Experts of a small language model: width 224.
Below are experts of layer 3 (counted from 0) of a mixture-of-experts language model. Rows are named router (the router's row for the expert), down (a neuron's output weights, with its number) and show model dimensions 0-223. Each number is 128 + 32 x the weight over its row's rms, rounded and kept within 0 to 255.
Before each expert's rows: a language model's description of what the expert responds to. This comes from a sample of Wikipedia text that the model never trained on.

# expert 23
What it handles: Opening fragments of split lowercase words, such as con, sp, un, dis, pre in conifers, congregations, meticulous.
router [ 62  68 144 157 149 171  74 143 110  75  90 115 100  99  91 210 124 182 171 101 126 149  99 111 130 163 155 130 127  90 100 100  92 164 105 114  99 115 153  51  90 126  70 155 118 164 149 102 132  73 185  78 145 179 122 124 128 161  89 101 139 123 148 122 135 118 131 168 119  89 112 146 173 118 161  97 124 105 141 106 125 113  94  73 153  93 185 198  96 119 153  93 113 138  83 126 127 140  75 171 100 113 145 177 112 126 141 170 200 187 140 148 170 135 105 124 129 162 130 146 126 136 142 177 139  92 147 165 114 165 149 160 151 144 119 172 141 138 216 141  92 130  88 177 128 136  91 102 165 187 120 110 118 110 129 186 145 136 108 116 132 160 137 132 130  53 145 100 156  96 131 109 147 110 200 160 150 150 143 168 101 124  66 122 164 144 115 129 135 134 116 186  98 152  85 141 139  62 176  83 157 158 117 144  75 147 141 127 128 163 203 133 119 163 101 165 132 177 173 149 147 113 104 125]
down0 [122 128  67 135 136 121 141 146 136  53 127 128 140 166 112 154 105 153 192  96 143  78  66 141 149 123 126 157 133  97 109 106 144 103 128 112 126 125  99 125 108 158  98 114  95 135  95  85  95 115 129 145 129 116 120 149 110 136 138 119 113  95 122 124 134  81 162 140 132 177 132 155 155  68 125  69 126 164 137 133 126 144 171  71  83 194 143 163  91 120 102  94 117 172 116  76  93 128 189 122 181 187 124 131 109 127  94 163 104 144 202 113 104 119 165  61 191 114 113 116 131  80 134 184  95 103  87 129 149 134  99 167 164 112 127  97  89 200 134 124 152 121 145 120 116 176 135 105 136 129 160 155  94 154 109 132 137 123 122 158 153 211 133 102 164 156 113 136 158 132 110 146 111 161  90 116 105  90 105 119 138 116 113 148  42  89 110 170 114 118 127 131  97 125 116 118 126  35 186  78 159 160 164  96  79 148 180 220 129 128 121 141 123 186 194 131 227 115  98 180 169 128  97 156]

# expert 18
What it handles: Pipe separators after text cells such as names, places or headers in wiki tables, as in Name | Origin | Type.
router [ 86  63 118 139 145  86 127  95 122 117 141 123  65 115 145 150 107 155 141 157 107 132 103 138 108 172 105  97 141  71 102 137  62 143 203 115 103 105 121 122  60 212 111 200  75 174 138 106 125 112 194 122 135 134 175 125 113 115 105 158 100 147 123 145 118 120 149 163  88  68 152 155 179 105 136  82 110 126 134 113 152 147 123 106 113  48 146 176  64 222 135  80 158 109 105 119 165 156 110 145 124 134 142 125 153 109 124 157 208 147 141 134 155 180 117 136 159 120  80  98 157 128 135 119 116  54 177 127 162 166 151 202 149 107 135 168  80 138 176 172 125 111 142  75 144 105 122 125 211 110 150 159 179  80 106 115 106 137 136  87 105 154 147 140 121  89 118 150 186 129 111 104 105 114 165 176 179 151 172 108 137 150 100 140  96 172 128 129 124 173  90 173 150 188  73 184 109 117 117  93 151 134 147 132 131 160 123 117 125 140 157 105 103 148 141 156 166 134 159 101 143 143 110 140]
down0 [ 91 154 125  93 143 148 163 128 195 142 147  97 132 156 125 127 100 137 100 120 125 141 149 132  83 138  71 164 108  61 122 149 129  99  85 180 139 198  73 124 175 148 101  96 104 107 100  80 127 103 130 187 169 161 131 187 104 113 117 104 134 108 107 118 153 128  60 113 105 137 122 185  87 147 147  62 105 107 144 133 134 133 172 164 151 132 158 178  85 136 149 123 134 114 159  88 156 148 118 116 123 126 148 127 134  90 137 128 102 128  99 115 107 120 113 131 117 116 164 148 136 125 163  78  76  66 100  90 105 161  64  96 178 159 144 210 139  69  58 112  97 149 167 151 161 107 114 127 117 120 157 182 103  95 117 132 136 149 104 167  92 143  98  49 137 146 132  94 121 140 128 125 127 120 103 125 148 169  90 123 130 129 114 145  79 102 101  84 124  71 185 135  51  94 171  78 104  76 117 100 145 167  59  70  67  99 133 178  97 152 132  75 111 152 104 204 146 137 138 110  94 155 195 133]

# expert 28
What it handles: Plural endings and plural people nouns or pronouns: -s, -ers, -ies, members, students, men, they.
router [120 112 111 177 150 136  84 107 143 110  61 117  47 130 171 138 106 173 200 129  60 157  61 122 115 119 213 119  78 123 189 141  71 131 137  72 113 101 144  90 115 135 103 115  71 189 117 154 128  64 112 109 108 147 131 166 127  86  60 112 106  78 127  64 167 168 127 139  97  88  92 133 139 119 154 143 134 150 132 119 100 112 140 106 153 128 127 193 104 176  48  92 157 143 108 131  82 154 131 176 162 102 155 122 191 174 145 156 187 165 102 173  75 152 114  95 167 129 128 151 139 147 140 106 147  70 165 146 157 176 118 177 112  94  94 129 135 154 176 142 121 145 156  98 104 117  98 119 143 159 130 144 134  59 135 144 179 167 118 180 127 129 134  85 126 109 130 152 124 164  97 117 140 172 181 126 171 190 137 119 104 124 132 127 126  89 185 129 112 145 102 131  97 163 147 150 134  81 110 126 175 136  81 128 107 173 123 133 120 114 158 159 123 165 120 128 121 194 138  68 132 136 146 144]
down0 [110  97 119 151  87  83 150  53 133 100 143 129 104 139 104 150 157 138 140 169 146 116 132 158 161 119 123  94 133  89 108 131 147  74  54  90 141 181 148 235 142 113 132 125 117 153 170 165 147 146 125 136 127 118 148  70  92  80 135 131 169 166 131 106 179 109  84 108 148  91 139  73 133 131 164  77 122 166 114 140  99 167 134 167 165  58 161 123 109 105 204  85  90 110 102  97 135 206  95 143  87  87 188 159 105 133 104 164 173 113  93  70 166 126 137 101 147  92 122 112 123 115  97 121 149 128 162 176  97 113 118 111 149  80 158 148 106  89 135 104  87 108 103 178 108  69 145 173 123 140 109 129 107 159  94 122 138  83 129 150 102 106 127 172  54 111 177 113 103 165 138 131 116 132 129 126 119 147  80 122 153 173  59 145  73 170 151 129 135  80 153 188 104 178  80 169 130 118 131 123 108 151 138  66 168 115 133  90 118 116 165 147  67 139 139 182  99 151 126 134  94 132  70 110]

# expert 35
What it handles: The conjunctions and, or, &, nor, and name particles de, ibn, da joining items in lists, headings and names.
router [109  85  74 108 127 115  91 137 130 136  95  94  76 163 147 151  85 183 138 110 120 141  57 158 114 108 108 108  69  96 112 111 131 143 146  87  97  62  87 116  84 169 141 114 105 137 149 109 142 108 205  98 172 155 104 163 115 154 155  77 120  47 101 144 141 128 107 147 120 105 174 149 128  97 165 147 117  62 140 102  92 156 107  92 200  66 121 136  54 148  96  69 177 125  99 133 154 128 128 157 140 165 133 159 117 168 178 143 164 161 155 157 109 186 120 157 119  87  89 111 133 121 190 156 156  47 125 135 186  86 140 127 142 117 173 128 117 132 135 124 126 140 106 102 139 134 155 102 170 115 131 131 128  54 172  89 137 152 114 175 110  94 124 121 194  80  74  89 167 166 118 161 109 121 158 162 148 132 144 179 108  97  85 115 110 178  88 138  65  79  99 174  90 121 104 106 130 134 161 106 131 128  93 117 109 145 158 126 107 139 185 125  99 116 110 148 185 193 128  93 109 130 163 140]
down0 [118 138 175 120 131 184 107 148  57  70 144 137 126 135 117 115 155 134 114 169  97 134  97 183 114 133 146 110 142 135 126 151  56  95 146 121 134 194 149  94 115 117  79 143 136 125 124 202 160 147 135 115 139 113 100 187 134 136  88 150 124 148 170 139 156 133 120 155 190 126  95 153 128 140 122  90 141 103 125 138 175 101 143  80 153 193 138 123 163 142  70 157 112  78 171  88 152 174 100 156  88  90 121 108 100 135 163 117 122 112 120  44  83  76 109 147  94 111 160 213 163 135 148 212 145 150 135 160  93 130  81 117 173 134 100 124 140  94 140 126 123 130 141 106 115 108 136 130 178  96 153 159  97 125 130 165  51 110 130 133  67 131 141  91 153 198 194 142 102 127 150 118 146 145 128 143  99 173 135 166 104 174  99  77 102  58  87  39 108 127 143 148 108 141 155 146  96 124 113 151 192 147 171 148 157 158 140  88 205 100 155 168 178 130 114 135 117 128 162 135 114  95  82 153]

# expert 54
What it handles: Pipe after a date in poll tables and slash in coordinates, plus the or his after a preposition.
router [106  79 143 112 144 125  95  87 124 102  56 122  96 136 153 151 132 181 174 120  96 100 122 158  92 150  98 134 108 126 115 142 111 162 141  89  67  94  87  83  87 141  94 134 112 162 148 105 169  68 173  71  77 150 113 135 110 138 144  91 111 103 144  84 126 109 172 203  62 127 143 135 129 135 186 182 144 128 145 120 154 124 156  78 135  35 154 130  74 186 123  90 125 130  84  94  65 165 100 119 143 150  79 193 122 152 196 135 171 200 142 162 150 169 104 146 143  96 123 159 160 133 143 177 176 107 156 167 124 127 186  98 106 122  84 129 142 178 160 155 114 162 148 118 138  86 173 150 121 118 111 108  98 114 133 112 156 129  98 162 157 137 166 163  57  99 144  99 136  84 122 112 136 166 182 180 111 173 165 143  95 120  63 147 143 143  84 137 108 126 141 133 116 178 157 112 104 141 153 131 140 162 112  99 101 142 108 123  98  82 173 150  74 124 146 161 213 125 128 152 141 108 138 125]
down0 [138 105 110 121 171  98  76 164 161  84 136 161 152 113 127  80 135 105 186 130 154  93 196 109 154 107 168 118 106 110  87 147 150 127 130 121  74 155 170  81 107 172 116  85 173  87 121  97 119 105 138 167 122  98 129  97  91  68 101 154  49  86 145 117 106 110 104  90 151 109 137  97 128  81 161 111 148  92 151 140 142 129 108 129 164 129 168 187 139 110 134 103 167 160 142 128  73 131 127  75 104 106 171 169 170 145  94 185 165 149 132  99 135 120 107 147 146 134 121 154 102 102 101 202 139 102 133 125 166 196 158 126 116 140  78 187 134 161 106 140 182 146 158  89 100  65 176 135 171 129 112 134 169 124 180 155  94 171 112 124 147 137 101  61 179 110 108 156 156  88 168 180  86 105 118 175 154 119 189 117 169 117 156  74  83 139 148  95 101 186 181 115  88 110 149 159  89 145 204 157 112 159 136 156 146  96 172 110 109 105 166 131 158 159 145 107 162 145 125  99  55 112 133 118]

# expert 50
What it handles: Country and US state names, nationality words and infobox field labels, such as USA, Iowa, Succeeded, Released.
router [ 81 147 144 175  70 110  94 124 154 104 110 126  80 107 106 157  96 148 168 134 113 111  73 141 105 137 103 152 117  85 118 104 119 132 151 116 105 159 170 123 123 146 117 167 139 166 169 145 144 101 154 110 140 183 140 159 139 133  74 151 191 149  95 138 118 137 154 139 108  46 160 169 130 131 191 118 176 123 104  82 126 146 158 117 147  73 171 183  63 167  61  97  88  97 168 105 136 133 116 139 123 123 159 185 160 117 148 134 180 154 163 126 156 173 122 116 130 105  72 104 118 170 137 100 152  68 178 112 130 157 163 129 120 145  99 132 152 140 145 201 155 132 125 109 141 163 136  85 146 101 182 150 127 105 156 112 170 188 106 102  77 146 143 126 161  97  80 107 142 114 104 108  88 141 120 149 136 120 171 183 102  92  15 102 162 187  69 205 144 107 105 109  95 168 153 141 126  78 109  85 178 153 140 181 108 143 121 145 152 142 152 141 111  81 169 139 127 194 106 157 166 112 150  91]
down0 [ 68  65 139 143 132 156 211 119 113  74 136 101 132  85 144  98  56 168 143 173 161 131 124 132 132 137 114 153 114 111 132  93 110 139 161 134  98 165 142 166 109 208 124 138 133 134 146 150 119 110 100 108 143 102 107  87 174  32  95  83 115 246 143  98 126  98 115 186 150 120 170 145  77 112 200 142 129 145 161 146 124 126 141 159 160 109 131 192  79 150  77 112 100  98 148 166 123 135 120 165 142 142 126 117 175  96 174  98 129  88  98 153 156 117 160 143 137 154 124 102 170 167 107 154 124 128 124 160 140 140  96 104 110 130 196 168 124 139 167 103 101  79 145 143 120 115 161  77 150 144 113 132 155 101  87 153  95 167  99 161 120 140 136 106 144 129  97 137 160 139 141 118 125 152 143 126 162 151 167 155  96 126 126 145 157 120 130 140  95 142 127 111 103 133 144  65 217  83 104 166 131 128  86 149  62 169 151 117 153 111 208 121  60 216 187 154 127  96 168 106 132 136 103 147]

# expert 12
What it handles: Pipe and semicolon separators between numbers in score tables, vote counts and stat lines, as in 79-72 | 83-7 or 12; 12.
router [100 108 118 147 184 129  74  94 149  99 120 147  51 171 195 148 119 199 100  85 109 148 104  93 152 134  52 132 103 105 109 148  84 149 163  56  82 130 107 100 115 163 171 171  97 186 164 104 147 106 141 134 121 132 136 119 123 123 118 104 107 156  88  99  87 171 149 204 131 116 124 125 112 128  96 137 105 122 134  79 166 148  77  96 144  70 135 196  99 189 112  64 134 172 128 131 122 125 117 135  92 119 142  91 157 111 156 148 156 155 152 158 117 173  63 121 151 109  90 127 139 196 123 162 156 117 197 118 153 162 184 148 157  86 146 181 125 161 168 126 106 140 154  78 168 112 140 121 165 141 142 116 128  88  78 107 139 154 106 151 126 143 109 107 141  77 100 108 149  94 130 119 161 128 163 174 178 124 186 143  87  94  99 130 148 125  53 152 132 110  64 166 109 202 111 139 138 123 169 135 202 145 149 162  72 126 152 121 142 179 144 146 111 129 144 104 146 136 169  97 115  95  86 132]
down0 [ 82 144 173 125 123 137  78 139 112 127 105 114 141 153 124 136 129 112 101 138 122 129 141 117 149  87 156  90 122  70 159 118 190 109 114 106 172 157 101 158  72 138 110 144 126 139 160 107 120  98 160  94 142 136  77 114 106 224 154 134 142 167 168 150 159 114 120 167  60 103  86 137 147 117 127 233 155 122 134  87 117  87 177 153  93 145 105 140 143 126  74 115 112  73 132 114 199 131 114 154 108 137 139 115  74 115 142  85 105 112 142  63 150 101  96  65 147 121 118 176 111 129  81 154 118 140 203  73 117 153 109 164 130 188 138  12 169  72 120 131 151 206 119 153  93 108 120 111 118 158 124 151 146  66 128 149 169 155 178 134 132 104 183 128 121 146 115 152 157  90 131  87 134 171 104 105 131 130 137  94  86 162 126 125 178 151 113 121  79  74 165 186 138 142 116 104 142 116 123 170 152 124 149  93 143 140 145 190 111 109  93  68 124 139 111  85 145 127 126 141 174 131 147 194]